Below are experts of layer 6 (counted from 0) of a mixture-of-experts language model. Rows are named router (the router's row for the expert), gate (a neuron's input weights, with its number), up (a neuron's input weights, with its number) and show model dimensions 0-127. Each number is 500 + 40 x the weight over its row's rms, rounded and kept within 0 to 999. Numbers have three digits each.
Before each expert's rows: a language model's description of what the expert responds to. This comes from a sample of Wikipedia text that the model never trained on.

# expert 56
Description: Verb inflection endings. Inflectional endings and whole past-tense verbs: -ed, -ing, -s as in sav'es', inspi'red', deri'ved', plus made, took, won.
router:479455414526437471529428530486463492551483550460453516444485449534436472537412608557541479478504503486516524473518508526506452448583520466546549452545468516471589484514487452477501497489474512524451518478511514484495519502491464471486461538513490466555486463447468479472574517520439494551442537490526475497511460561463485512551467479585438438445495560517441539538510480462550524429508
gate0:473482471435464558560524450523469462568511472511561397543462499436576539527486542562493502431509465506516522509496499459542595467535474525552552533500493498515484395472567427471467408507473532527498477510429542501453494489435489514465572490498486449480502495583485493528539445378546531512520496542526496448465510505480473479545519522537485499491480510477465502481546469502530530508465
up0:433425424544552525478426527499524621540574538542535432544591501580577438508464555565554534496490521487524577466501562465497426499451484506536478487480541489494447493517567441485459482462515536426427544531483499544527518519553501534479461464556466553496483532509451502503437482478493494515514552527471487486485527476467478509519541501502467458507490511528466425558566421475462502522526
gate1:472526473498501524473399512547464472603513534484512513553450476486474559491457594546468467496451577501442444511420491531558428518562475447520534527505558505475482541456423501506452505451493488524489518483517485504464566500475512470568514579458504542572562531435480467446506486528467482453459562462517507492474513523558531494502463543476572461425558458508469487492506468540462533518509
up1:523493505528521556443559573526424527468449491483482499574563469425460533522418491472468507445488547496521394528520440502531552490494511492522480561525565461471534553495350556535496508499551514490447489547488486502555560549533538481540533462521512461461454503563529515529509496545502543475552463411552420514485536504535506499576521432543473471536562470508493504522544481492488522465404
gate2:435566546501436512508429464449555532548541591449560509437486508560466493489498489559458459500483562508531508494448528518441532506484524527513482456465462441512530506549545491442502532558501490535532461449583531515524494518510553473489492564503473522485560480463499463509439379519507585520553545479546507505429490459554421413510537500523511566522509498501527518521592473491548531455520
up2:515505477505513506528488570497500440441497468527549508492569457535536565494482533545477525526538517514489511483461526482478527494520548487574444494429484527474468452507522544493418519552587452531535538476541443546514545520473572478523479482529482501513484561465517499464419524527532462458464475483549523458484536585517574481478489590560452502430475498536413586493515568523489491499521

# expert 20
Description: Commas and parentheses. Commas, closing and opening parentheses, semicolons, and and/or in lists and citations, e.g. (1866–8), Professor, Sharp, 1882.
router:513479499470477502497424494425460516509487494540517456441539504459562432515494565493508478578503553506546432529487517481541529480575421510487546514483414456492538459467436463466511475449479514485476557487563583531488452554489517532427430560534504544494454461456519492523559498516569457527524479529533443526507494494528511516546432495562442484459471515564469474504495492481453547498510
gate0:451443534481473541513504465512472515532502506502450424434526532462503562522488503558465537503430522468459519477470503544539544520513392518477526535526503575519472423538569474445533462434513392542473449568456521480520519497461504457527512469426490463441506535526490497564546449490506509507486529537478533535483544435477436462554413502535501500512528485545422531520529487490477479489507
up0:505524391475548404548423509539437487504499478519485419581588528602507515510510484549543559516472535499517527489523492509502486535558555447495473509510500532485475512446523521488445451573494494459451459545462502481482481489490493589528473415515460518413482525495483500488491449547565519515545500454542446534512464511401510496616500497536527438514528540486552496550440499468518525522562
gate1:535508524458509484530439502497495567571455495610537512449542522422483428471541541563530530546536517542472493560447518487507547492532416467463521478542494546513473517464467471546537514522457487533521528462489522543444511543486517491419531546492502509514567447509468507518498492593512446453451557424441452479416416468477537441531544517471517517533517434555434483523509410521446494496515
up1:465494520484413556422472499485458539476543476534491535495497435419504505539402494484519545456429525501460515470506466509519542500522519428433518552517543522476531464509500512487571501474466517530482449444522513450527531544608573459497541457488497551545479451531611612427456500575527442526485512470486482493513459541561469456588479487590515482500495448505520485517484444440523481468468
gate2:522493553464479563576459437526462524520485532490510493450509506523590486488519471552456542565529612562483511447464555438497512462476483547516520513458531439475465488461510552520538541526487475512543452576586534557514460513511527494491475552461488450500516528441514477492416403535552524543472506486503509486402523496569458468496548436518566505579522518455522534539521560549503512501509
up2:476494508496531518471471553458510455487506527444602630501578550515452528561576493467486425504540526507467549558487523490538511462540541540432445497555520529480498517486534477527527418597505472564505531495480471564504470546461579530507490470531526537537496546490496484524473457470516447505509496469577486497554530510459566490536496531557495579462514577518436486485482463512479554508542

# expert 53
Description: Common noun beginnings. Word-start pieces of ordinary nouns after articles or spaces, such as port-ions, play-ability, le-tters, St, Te, music, home.
router:444442398518503538500458515473495527602484613555512431519523576408534478509524547461545438526478529424579478479564550523478446462517530511530527552536403505478536501521454490518490501452498540463483552539523530516466454487512464482450418510536532523559542495490455470534493473538528557544406504523498492498493462492564444532455560529547513527549504524519513540517495551523479520449497
gate12:511448499507477559504531528578519471510479494520487491429491529514531486505466521501428581489478506423423443517461582491479511493503436457417515489506523457452537562495465459525523478509455537503520515487565507580556445532470489485479480503538535535455619525490398511532457502489574487482554504475480471481528475493530571497564448461498459516491531481474548518429538458555418471469483
up12:508533517502486537498536550496546469554565509502424511404453484510477534538529535587478477581486534488458505561468412520498492465440519434482478438469489412530494481450559451569514557501495555562526460456536432529460511582563540548502536493561481566478545621534443498530461574518514448502465498527527475480480484493440527453486465426605480537496511521457547487486515507453529522477453
gate13:524457466541465482518504550483542480494454551532538513568438478437496476518496457487476548543507521540467522590532485489496400515497537509481488530545446444469496481469521473500449515501517554541397537507573498508525474471445485509463464489483507472472512498448596576545429524435475573520520571520465566493459510471552508549485446553495458469476502476515510448465467524536478452451517
up13:568511514465478513459476540486514460512482546541523476508549551581509474488438383394472482500523456497571518597529587490497540538466512473520474473487533537476548510541502526490484522470441454453507494502559478505468504414476527454512495550459490524510542556533471538484424517472532504539513575470531550456492424527468548484498524540516512439455453518506507457510561602485463505496427
gate14:499512534455505496475493454516489488496566555491403389502503544486503554528466503519456449502460482504551459454515482515511493446485515552513481536444478575519441452520480484543559526478509526541536421517496545557518486519508468467433463499515572472470479515485500508474533464513532529529467561485518481491529539541473472544459566525510481540489445511562504536481622467531482463524446
up14:526492522456504563523480528537444481474486531554545506506552549493481540514460464482524600485557531503509480530482450529461460456490585530374510523540504561527544501469499491478472576517466553544478521538504552439488491526530489527518492521522470456449398505474567559513508437473491475527464531451508547505494527495505523603457429482538494493499570528574553511512451523537482518503450

# expert 25
Description: Of and prepositions. Prepositions joining noun phrases, mostly of, also for, with, by, from and against, as in Battle of, array of, Carol II of.
router:483474488470517487500488504434519504592505525465534477537511580473453553551493549531546427488473483523522525467547562542470432427567472411496563465486481470472532460534514495453467470452441464413448532494520529512506425474544500483482491543517549558576456581462504509563528514539549557556461542508504542436510489489455520552522522440560481447455546532563453502538499531493503529474466
gate0:455510487456452600518510529477457440474467522505496500487452467482498553399518561468478485489463494504510488503503501489508607511518480494536473586461536503479456530472502532496484429483530541449502423545510536490431446460484505511491517517511488494486553449566477576523473396450526544492512515492557457498452489468488447452562491509478539485496568491549474522483510479483464484544484
up0:505460430561505497517460478454527593527463527570530476555505494561558547491458483527515434445518477504489578455542522455477504506498500513496471541464505484504513436488536423519595474495487582487418551516460465562523501498470510480489427509465408520463473539500490547524500497420485463487523556498541467439538532459457442505505564535462528454499553539502526436546550522416519494461509
gate1:531450526509493498484449492503465524535402581526485512511507547478428466444526474542483426436442489529471452471491441545427483458474498452423512514438515494493494607549438462492503505501486554580489464452489553460544535481516531437488451545470422527550561484446473487436507476525518502522466551558444525471511564472508571452476476481516478502442507512491476509540548474564487468502536
up1:466506447474531534457530547480453514473511542506522521534482487483487511444427470566479512402460495527580409519541551444574491500460523473446512510574476477456568537564471585454497479497528494516450465495479568551503527522555486496514527462514463487483482542544554568448499474567538490540516509424530539556513463529518526470557537438535425479412514550488517489459502474442561493488492
gate2:558540468520463537571444522486555538471460554464524546463539536479543488460475473498426385536550545509439552485510441545476526544506569473505495512468470449477536472468563492520513481534494520480559444531542517525447492504544557505418547529461467516519511507455486496517503496536465582465533485535503550525473503468553418426508496456568456519570518462511526574529505532491494566492504
up2:509553492466512485479441532442532439539485527487521433504488564551509534550479544489450502501467555501520568548496515512525518535524527489473498559514475576523439463513517511440484559569563483518526523512594524541447490521461451517533488476506503581539432571500540468472464538526504498473498541478589528411481547506509572523479483558512487474467452496484517410483504484572516505529553

# expert 2
Description: Coordinating conjunctions, word middles. Mostly and, but, or, & joining names or clauses, plus mid-word pieces after So/Mo/Jo such as so'und', Jo'as', d'am'age.
router:492461485503465514443455554445522512486467511479468532495435539480488390483444498533550489567488550502558462480458549506486520451569463534491538513509492458409507507587509526467484479542431540521409581532498567512453491492525528529521459557481512474484512505500434482557585473469514465560515457552559444470540476545472476504517491515495541508496563553548488489479463493529474483486524
gate0:504497503538434558482458482528474498487487535457538454503470525480490558498510509531513488476513492499502528454462515490510590494502412510524537569503441514491399421553453484472531419446477494494481506552491496456496530434543560531539505509497492488395479523505516538475510444417549477522521453499549453470569490421477410453523475465532560574446540502513485509531510510510544516478487
up0:486494439523514482518456531561484507534528500533540399543552499588508538494467493568560474514488516584398542495505554550539556500423490426506464475549517497479519418405573520497513446545449412493453548491534495496506511496474500491543399558469488524461513510521445531452459522488575499476439545523491490517544469548440516478515496460501490491503522496530534521452542429452561488435563
gate1:501460515501506482518407491542479521551458550522506548507561522456468381496488509506548492568492515495500484498501548468492563505542509507575506471447443566482486530503412485480557549487547500509463592500521526457519537554498469548475514558504514465523529422462469543503582539567440523538484535428423413503503467520423492509530506476463531523484523458473474551518560479575404474443456
up1:550516476571442513476552541476495448511449472503477484538524479438561535498462528499466535442500441556514450544508471468523486497524500480534545514506481522524553450463498491519539528438545517510483518422506544536535468541548480497498488458491531476488499503560528521477486520513544469539493443433497485417500490463533412449535490522552462442474499467470436529511536470469526512431466
gate2:426506523534501580505457517485534525479556568450477603411461549532577499525456466528439466540546552516500529456475476511586478519491479514468528558446507507397527496530533551507542504523434481542503439522511596544523472451561519519417515617507501447511509471410539525480493430501510508509479503552502531499481507501432463504503482486541492493523613490469501515539495527509529515404503
up2:496535535538481516488523494492516457464525488488509545529516612506518495544551474535503480512483496492501486545523495459459467501521600446508393498474446546514525483584451560432523425597489521477483545453545471526508518544450544478540518495502527514528488525511466479478473461466517497588504500505549537417570513512474530606440477572530499572477482516449527495420469503464463572489503

# expert 39
Description: Separators and in/at. Commas between place names, spaces, pipes, slashes and semicolons in lists and tables, plus prepositions in, at, around, into.
router:565443490564462562507513534456509529445477542548511468458467549434573424457441536521521489517482518457478467499514497533477568434521472412454547513526455461486515511449422480485493442506444482464485535468541550525497492510498424518453486516535508575519482468460483521468540563443519490570439541554622440494526458507470496506525485518571440525444492519513491496547540498507459528475474
gate1:518492515471487454497486457505467544545538500542455506485535544446519458424546463559459498504539517447434461509477457561478485457498467488449487490509552531497470540542408424536521478518489516574517532486529542460514551512504503536411474591504543583573512482435507454489522492515520479477518519504468513458515479555478543415546520584508511523495497465509483518464481561546483535497415
up1:517460485446470526439486439480475535457498487506487518483540464442497549533392519470518505429485498575533488471487461442566520537558552464486511524533578500509483458487434514501481476491475496508391397513486550529536501508591457497528452528522499529403505502519583480539433527567513470488461473461528467489498494462571446450493566513575454475537551471503490493469474459484467511485500
gate2:478480462434465545567445476465461556477472575459547529464495556495498507486511429495480503457583512534454580453514538483546519527452504474522509481449510439526514522437516500488510521582487546562576465571562507512480396482584578537437531570466523466533492534408511547523534497485548560528428501467443485539439524494574461438493471515555470454554574511442518498544546545494523531487485
up2:520472483476567514516506527463515437441490479472542579461511491513499556520537547490469514554448523463468466588432491474500484528562547483565428539520501515537446468513486528461482455558439438578528495456525504455487451528493461526558518520504395530489483480518485536489468420482466547519521499495517473470575463521488555488529531533571468583499495492457473463500486477507473550573489
gate3:470498503501475510537471475470516537474562511520454451484561538518446527501515482526562496478454509486519517500497542533480455499509522442474534536464534548373506569514412483546500441408463559524425571485527495396533525496534549445492496517510485479475458474518494513538445491506603530475570527530492493490508447453547479511538437468539451484500548536458553479500522445478502477541477
up3:423519523491540458472438496428542476498533526508531464419466494538478499421457533526425503563488529411485534539476492482461487487537503535457542470487471478431502491459510474465403445512444408499457511481534488466497502451483447451393528447508506510469475519448517466560508507523526534425521490539490501495536529564488571537453564459522527459513418493430470551476477547540543534487504

# expert 48
Description: Mid-word ar and syllables. Inner syllables of long words, above all ar in osteoarthritis, also po, vi, gra; word starts con, Mar, fa, and == heading marks.
router:494458476529583472487515524445534434521523520423525441474542497416502464543455520538516455526495501502536493472486549525492479431528434480489519476547434489504544588495442505509447452510516475475466508557529540495460458444550488527428465501463474519522491509407482478477533477471528567497493432508508518426543538511487442511488498510509477484420511536475470446472474517487480512519546
gate0:494483492456440553600533492446513444532438535483564450477525459471485464484553497557479569520483513485505479510487540516559620448550436509513493537522483515503461490484437474505543502434508522513459442466415504455499511503491533509459586480515434436416544515499501539473462465419458524571540437531525499462484493451458466469490492533506531496422491406465483429486552497544499534502451
up0:503525447552503490485535608557554504555552528465500415552563528545541518452428521535574493481492514566468554546531526447458498504532518455411496462510549471511527502501483473452533355525537522458480601491426514471448470509485480508509504475491434523461490559447533512466484422494527494542463517465408463507589471554442460470511460499463451532420546540518505471465485424453502464494536
gate1:513453518491566449561467493486510476541469528580506505484487531442500497523530553524501521521456488447446502535450458565502515504468564412485492421441453534503475450479517524540542520448447522515477495419542501505599511552474489512423512534532541542514556532421559459450550556545529531423449538497442469534530437564554491515563504603487517510454505528466505509509501487530576529501447
up1:541516493522467572539507501494427540487467445460499468596473461526481512503436478508477524388506558439574415470535500529512484532479500441470527601477477442508552541531413508510537441543516533535431449455472551520495529508548460510505450534507486569437519466459512533497484512546481442470486517480549532480506465464541508465511500443591456452477533451488450486519580484494485522470496
gate2:481527605514541551516508475454491457505456513514494528449440531458496518488480474546418485522525545525484532509445534545530493470508487450518484533438577535525543483461522538474488459517486477492525456511578551591519462495572548526428536584515541485525510466389495477524502478465506594426541444560507565538521496432520393459477497427539559485545557503387481508510507548541467500534593
up2:533461520526474473505506482447540429545555513441541518543528542508492520575490504521499493529502496504529472563522546453501504473533535494554479530424494437515469464533504510457478463587538417470541557462492438589537443493510502525440500603593464548483507531490484475491435495516517521493528542453529533501575536543481553531471496553569488568506494455472511500478465544513501470529551

# expert 30
Description: Years and -li/-ci pieces. Four-digit years in tables and dates like 2018 or 2001; syllable pieces li, ci, gi inside words, as in Police, especially, given.
router:490434454516498452535519507487537464486441521513537537471476552463459454562481566523512455487466459454565470491462508446533514500515424415538512557526478475463556485484495522468443517440416513459488517565447527544468499459495526487516488533470478510592464492494465536494496553486497543514459469503578435464526493523529548561542501514555521518438464571494499487481520502495491571560467
gate0:494499492486481572558511476515495513544442528536542468471477523419498478485537489547503527516490549514542560530506486446518511499547472495490484558449521528533482390444498549452535449433494464528495442515467527554465537456487445490474505466527535461450543522489449515515460430440505598546437412538518528461533513495459437466506507521538456515473557558511520496486526480489454538513476
up0:471460491578426493477518502532497520560508517507493460511514475613543469483458444551493478461461513540431549490521577509513520493413477414437484534515485460557470447514526525547518494458510485509519552536441526494454455492526530522502492446574485493534521561418460484466495468476540548502472503516420469465519506537465451494487530463481512509514525478523440450552511457489517460479572
gate1:550479512458482461521461423489501559563472516529545508458465528454513500507536526523551560483505451384471479497466450594456552514537471443475552491440486488493421482463449506499557494503455534517463503441488475492552516493417537505465600597490493531550480518452489487453589490563487454409530549495499431497527504495476528491509452512518560530481495445427431488487478503574490435465502
up1:507573515549518495485456488556446512475507473472496474555493438478424561479444509527528522472508503500502462473503451444497509484529545503454524537540524502420501524506442566449493468483473469559522438488508463547585545581549483546465483542527501587454506469548493547478542497535534478422449474435585554477555487498526566406528494519548472454488498456448494525503490487478565521472508
gate2:479496489490541509579481438539485489488561483512480551543523463516526558484451495512490433481566498520443465455522532447488461480520492460515502493465573416523497491427534526424443521547478430546532519548529515531474459494525553490380499535446455509499590495386491443412499398511503537449478562536498568505444523470477451487511477509531471489555572460463471472484498477555504504479466
up2:506470462534495422497526524466544432420546482489485567500464513433471489542483531480476492504516543508497474559463465405442560497465516515512436571459463557480464479584459547502545406588575451547528552485470465543467462554474586556490527518452538538492487536502502509494444482505546544453541497483576576470590511525504518537514510570574543660456433498479498536449479564538493496504550

# expert 38
Description: Noun endings after stems. Final pieces completing nouns, as in sess'ion', destin'y', mur'der', marri'age', abor'tion', Festiv'al', often followed by of.
router:445525448484456584503427578494515498561504565521467542546524562500521489525473496459505515544472483435533446533447509539506477447548493476547539539548417488489558501508557558438502504524445462523467504546512567533477515490546507449467462554509497531550449505510541419526533547469577569513489466510556534459491542506521461507549544489533442525468572430536555505474544534486532508544511
gate0:481467456488495521552459446460464484580502536516479408520522462492453571494524578487481520469554538443444545544503516497492531525503495577458505611425521493459444464498474516464521484520486427538466499533450502510458477424524477532508547524504539455528495471499484542491531468393513531537532451576518505503473488496514440446501535487560532476501478518537493481500494459503457525478512
up0:493468437552451475512418505587536580509504457614522420541511471573541508513480521517536480479473476518444576559497449530478484509506503444436457504563500547465425431466471475454507548530507471491537560548486538450456452563474537520554500462519486546475475524524531557466476409476486514505502451513562467493478521519427507528595487529469511454479525439533500482544462432440558492450556
gate1:428494542491454500535449445493484552503471516535493465460519521486458488439547542490555447475481469449491479531477447547491500529528548425544526487444534498450455574459492491536614488483510522541471464443511450492493568489495460536464520566449543535485517487482478421490525497494509455448486529544522436537539498527479534483560506490518531556487509427507477507484492521542503491426502
up1:453499462485464568477514460567469451432477498506508532601424480425462540470412557552503539446465545536534466579490468457524494517533601451499509469532566475490555493524435546527483530490489491560498494457526512507579527492486499491494430530529458486519520534472444508424455521555513481472529511507542481431572484463546533482496509517567528481456505450409409482500484419478449480498505
gate2:509515497477531459495454543534514494483494563541512569431454590492536482473423448545466426479516520548489518478467473494499469537593515520558473547493560449492500451482515517483518514503508478494521482536470561555483411523556517518425491558440565524523516585464525494477503396495552552474459485472525512547500424408494449509426514475584411509578593430480514529498515470547465579522503
up2:527519526543500538508495512468514417508440543454521521465506562556539483568534455551512497517478522557526462510561509513492492516536530538495445500431428438507465489549491516429456473538497487498481539526504508537539519586485537501472491502558524543544465544474428540482442517517531520503434504462501512438462540583460495496474489600600478481504542424477440485479546538502539556558540

# expert 59
Description: Prepositions. Prepositions after verbs or nouns, chiefly in, on, of, from, at, with, as in established in 1951, plus openers like pro, de.
router:432450480574439508492491560525507480576499565526512461553467599486552461543483496541568486484442497499518494431486570556472463415428456419540478520498471475499538489481450462468522469560437440463473597450531532497467506472466564467462465472532462463519505532482440501477496549442517547509410520482566498442507475477463501532491490457570490523510487523516482522503528521508528512500455
gate0:491475493456438531538494551477475516495492504545484394459502517494523548488466538529477482456496450453524551482503508509570556524558470523548479553471476571471497438553517483453486486487474537470504503558491533480468566465472519499535541489455514446455535497533488537545514454427546556537501394524494449489457522469481406486509422512582504539518566491477435515492544487510506458494436
up0:458487485533516472471433522501544518472544498575498433550498546547616496511475461528494452489481464531468481455490569529497450514461466415412543472473503445567512457482499523487494473522472490472468523516358520476523440557530478466507541457477440523539483437525416443467458557463465476461502556483454469499484509509538556495519443513496553477446551515547472473468541498449518452477636
gate1:456531539475550449518468506467457507570440505536478486507407486479502462482598497530531543514520506556500406484438453585517510473468501439505496471460508570502456479404441477461519592494539532444449569436439451462521536446514549534418516529553492506571492502424495487493563538526461498508462447515508478516461523538469545540496489518515539525475508536525427561579518494547464467495428
up1:486519508485515512422468517509475487521493512480511566551456490487480527554437496443470484470468507525537416488471464486511520512504549521453538524544580488497506498470405583501519453468459494496460474445460540503587527516564487420510489468502460470472409513558512545402553517565504459465489459474557468435535458442507517502559479494614458446498502454505463498502461494456535487507451
gate2:449543524500485532539492521490484524491506600435535492473464576519551522466473413526471432465488534523440501472451536455524519468507544512504487481433546436441558516475455468465459562499419508516527481577584554517520459524526580539396519568481454523514516535439491514536523412490506532516508468481570593517442476442534475390512487465552468493506622480517456476490527520531503557476521
up2:533425488520493472478490494486512431460528526484475562477534536586551518566550475502497543473421574601458457464456507502456516541530462425540458530481516487470494518550490548448529452481571473476562531479493497486541430504479521493532529505559465533438519536528540476551508534465508481529505528496583489473510547534508503554534435495517481589465465514462486502493504507556474505523517

# expert 44
Description: Modifier words after determiners. Adjectives and ordinals after the, his or a, such as new, New, other, second, only, main, plus inner pieces like T'it'le.
router:466470509497552509428506542456551462531439543514527511512454520461486460514474572509543460513506585499478439505486451493460497512490418445491557541575446468443535467493438450479516470487478565549438469568527505481425471521500491536449454510566496524519493533465464493473471512504536517531478482485515486565525468479537454493512478514566462559448526454489456451518486470466447483399454
gate0:456467470488420570521515470468539448532488510465491446521507535496544543509570514537513455448464543531538515510512539492491599465508429568564505596498541534477442470532477462493506537397483501540475427594438531475461459428458451440484538565499483464456465533481509540502500434424543462553515492485497463466467487389447408510476491524531492507524498485478524448487518433514471463529536
up0:500466459466523432519496513536576522491497493488499430544557498615517496504483517529596550502455465489502532478533492446477505494435473463442480488486498477464462470500528509524465530510469455484461543513436495438512462495480472468519542484503467555498452544441471528462499516516529490474450479541476451461423533509378427470529483501475516471478562574601490450507505509490513444517541
gate1:478525507443524459514487552484493542489477575585472497571458502464433480408491540539535510496469472477591396511433437528538508493476468489451505551581513583476497518474413466507581483467518536492466529578507477528471505527540498518453498587521543535514518479448407467460529458559503475502471512585479462498541448508517516493503518523500551551484493489493473500486492448569489499458456
up1:587595535498463608462529538444449480463493469487443479524477476508527554497431583511477539474467487522509482491515467499575460497502474504461502499546549449435560444531393525457506498493523491526503450460498563544532534549580498480533460516475465543502499503499477528504504453606575435463487514446558440464572426435564534530539537460541493468469432548508474538467525513482541464469461
gate2:490544585503442510532538545526506482542485556428567465435462534489545509554486450557387481563515521523474621419492473462480490527471496512493489489515598404501480516481563535433509515522498498526506498528563556536492443511538529526455524530486529493519555481433518493517477365519544591468482491570545536512515452473417451454533505425532493530540592479453488541509498477478442560484470
up2:622512499512490458553468508489482428499482513449503513412450540520508483531542482502601539474551577531483519501559442546565491517536497487491473558455460490467491471544465556475543446514541517456489499495507523559508512559483543478558509499481430548465429457485517484518486474529531449498513484480539455519533469499441518546466428485531489569479465512426443524446459534460483485513522

# expert 35
Description: Headings, quotes, possessives. Section-heading equals signs after blank lines, opening quotation marks, possessive pronouns his, her, their, its, and possessive apostrophes.
router:477484419456462476457430533461589556526493540470574482483519526517520434491426512528553455564426568405535461422582508541494486507457572432487579528473508459530532522532503480436441466497438502507429480534443507484512424510505522533482471508544525460525521461498495518478544508489490501584474445546513444433480458457437460564524516461558459463486544531559535509484489449506472515510509
gate0:499485434415499548552477516566499498500475470483507467508455461545526467487550508512483500478487537512442544437522500513540542557573454453527462581519497509515433457515499551522474429453474584473485418465513558496490521486504514490444525528512526480495479445491485493494482468410575476505537468464516491453495491471471428462487468532527515477459495482499429503494483466471467531504481
up0:480466446598452500433478494527503521529559460548502420548527472598516457506440522536549531486441468507438576494486538520573512503426492467477500512525444490545493453447488489451474456544499469484552517520480528484537442505549492487438494455481424614553449547476477499454466487497539497502459512502476411476503498482437458473488521530531524429457466449575530451482565471429530482487598
gate1:453481554431540454465543603486524526488365556508530472486474468475488452576467490574542454529461478432489464509446416569492454484555484413518514461486513485495484544475446454484528531497598472506476574496584488556603515524492472483480461542521522520551512535509516443515479455523454507471497504499426568486449588478546522520497531499483512521529484470455502535479494418556529420495470
up1:489534503553475574494479500486534485533459473467490498557496524442486522512476547446490535449548530566538489554508508474556468533500531486515489561473485479504581524497410602511533541576455527488483474461514534514545504539565474507507507512452486542525453519586492517506468508539535487500486502454599418412501436460533488502458518501572437530563527489510479530479550476422482494466503
gate2:454536542509476525478494490493541529539495489497533527479482514446560477498511480564426481498465580528469558393527547495537507590533476556523504568495514503468554532531541542395457510534435473527500499508519585588459486489516547444440547550475546466537568535454513544462492498482466541491454437529506508519404436425508512417465519498547491499538493489461524570440500450517536514484584
up2:500520534497544517498459522470599477489578507506477578529495514460537531598531471515464488468496485487468498501507490509502553534522554484514527528475523585518380483544496524488487458491604402467482526510509477587512498503528534478592586567463550527478520546546549520460443441511555501558522470513578566476499432496537539494468537515561477547483504516472467534465509514517516529499527

# expert 24
Description: Adverb -ly and first names. The -ly or -ally ending of adverbs, such as largely and drastically, plus given names and name starts like John, George, Bu, Mar.
router:500405486525475568490456491454538505500487584496519566502518551436483557492441542531477529493505476461552509456505531564476474473518397461484575531540458432481567471533435471497484492496445505460439426542578536523491488415474461551474434590539523524529482521539481461512499481477510498477501544526515494501508484504506502457480506487459438526485483465508469578525496433531559538439507
gate0:478506500434473476567434448443517491524491555461482439487488515446467501459599523510427494445450460507523534480456520514571554530610430513504510556524468501464489491528531555481535444403511468481556458535466494485488499426510490475523560521533440421441527480565470519518508434421504496573485489562504464509476498477478503462505493528553554529489552406502546550419527487452430512558531
up0:492432410548454503465497543478531561579507524549564474514558503538548507507476527522588449488519524500507539456488491524525475556442497482420505487571439511456450506459552522472579557547491511496495502498524492504511494560505476484467453506462353539484505477543489529506501422499562529451511468547464446498542480455461435418525500510462491442482574492560459483542520425464517510424523
gate1:477480565454530518518481500517503474593506555577502515537532550455456398458429471547494487532482502469428512517426478597472486536511551409515551550466537500541508537534492519540585522493496549537472549423509438554569500456480486468477491610494519496553552449451495382450519529489498488468466500510460554516496487575480476496499576534486539493509520480502489514539515498546514475498523
up1:515495484534492519424451511454434464498458482493467491516496499428528528515523517523480545448510498461532458478524464477497514489532520388423498512534475470458543478508435541532519457491473546491528429449486533491540496541618482541497508465549537459448482483528496557494482537529524447522496571499534417513502480481545443554588498532572448460465504489438464540576500510443505535452454
gate2:490467572533498604514501497462565480518564545432537564428485497540551565461435477517443451512467519534497566477496467485492486544502476513599505530480519440452512516493611535522539491535469472456516476489598520532519476526431507501436548567506517546514553466421501489471444487456477530404467528571574503476438415479507523497524473461532502518532522515466512552516523510573551537454476
up2:531522513530476522528566518450480454552495510471545537491551492552538541551571421525413511537467584482491498560467516464514468521481546478476414534425546459485456525480518477486499505486480523484498533451513503564570501566505570509549489571522525570582479538424485539546502528440493494477412507527525567498598550473525519547487467504559537523510516506550489466473541505567437507514503

# expert 15
Description: y, newlines, spaces. The letter y inside words (tr+y, Happ+y, young), plus line breaks and bare spaces in infobox and list layouts.
router:447505469474399509521499599459455527537524479481503499472490593463507471563504511469510495552467469459559464468558510549515523527517437465459594524513402545450551491495495542506485454513428498511418483488517551526456515441501510545432506521518485512555511516511449449486581547468493533495487469505574418489553500479542530530528485513557454415488474429471484550455535500536408502446484
gate0:429496517472487615591496460462513480529451524492547503486498527490476467466517564554501497462439521523449515486431463532504573481542489539508473541506497562485463456468502506480530481452466571534463456492446509521419487458407504498410521488505436456470545512541466478480538446391523528515469453497570445492484510457533445440504496558511550483478530507493472545410511404493460445483471
up0:435511438537484519535465548555519548552470498513482444536516506486505463472441525572601477453455527517477529487511523533506449452401503459530455552517483477515465475512503523462545462536463568513443507526507452493492481535525421519519455469469462453520505510514465564469485532457540571496531519477488422488530506531520490460512486582447473470458569407477483464587542458435509482465593
gate1:505502492421508474546416470516439560504483522543485536523560544432471424472480484570556516502491520521506456522461475573462498554526476389498499495503526590490455519499410484543510551469524472488475484467484443509577525446500470477485499618495514586505558532445501483520508485529489490496504591534504476565553464529478469493463482553463545525428497442525467497493468542564468458498456
up1:571519453514481528477454551544498476488535508433485513566527443462486499432395557513519513515527496524562471519484462517513474547538498493472515584497506517500541507555459516507538530515456512567512503527551548516571531575607495463485458479532435457457496515519547467480434483570555454501475516473541472457527477462544436462540615509558441442469490488456495473480489489501480474488461
gate2:488508516441458529522454490495516513523498537523479549402511541550492516508509456535452467479519545532476551449548539482484449519539503589462500547489506509469508538527490578466488538523458475509508489476515554542503468476559490521452588610453492481488583519460561569513485377497426528519487521509507518498507457498528449502499561508511508504419569523490422550486535507500541522438532
up2:538534497475493489459500469433540438428481478533469532488524532556551491550495445497530501507536552562437478547529496527458466438545532522505476560452520494552484460524487498475518495565531475494570448459587449561576513484464487551554470513552479546424480463585519531558451537422518558534527490402557503389528505516462542521455498537558482556485466533468494553437529477495492584530519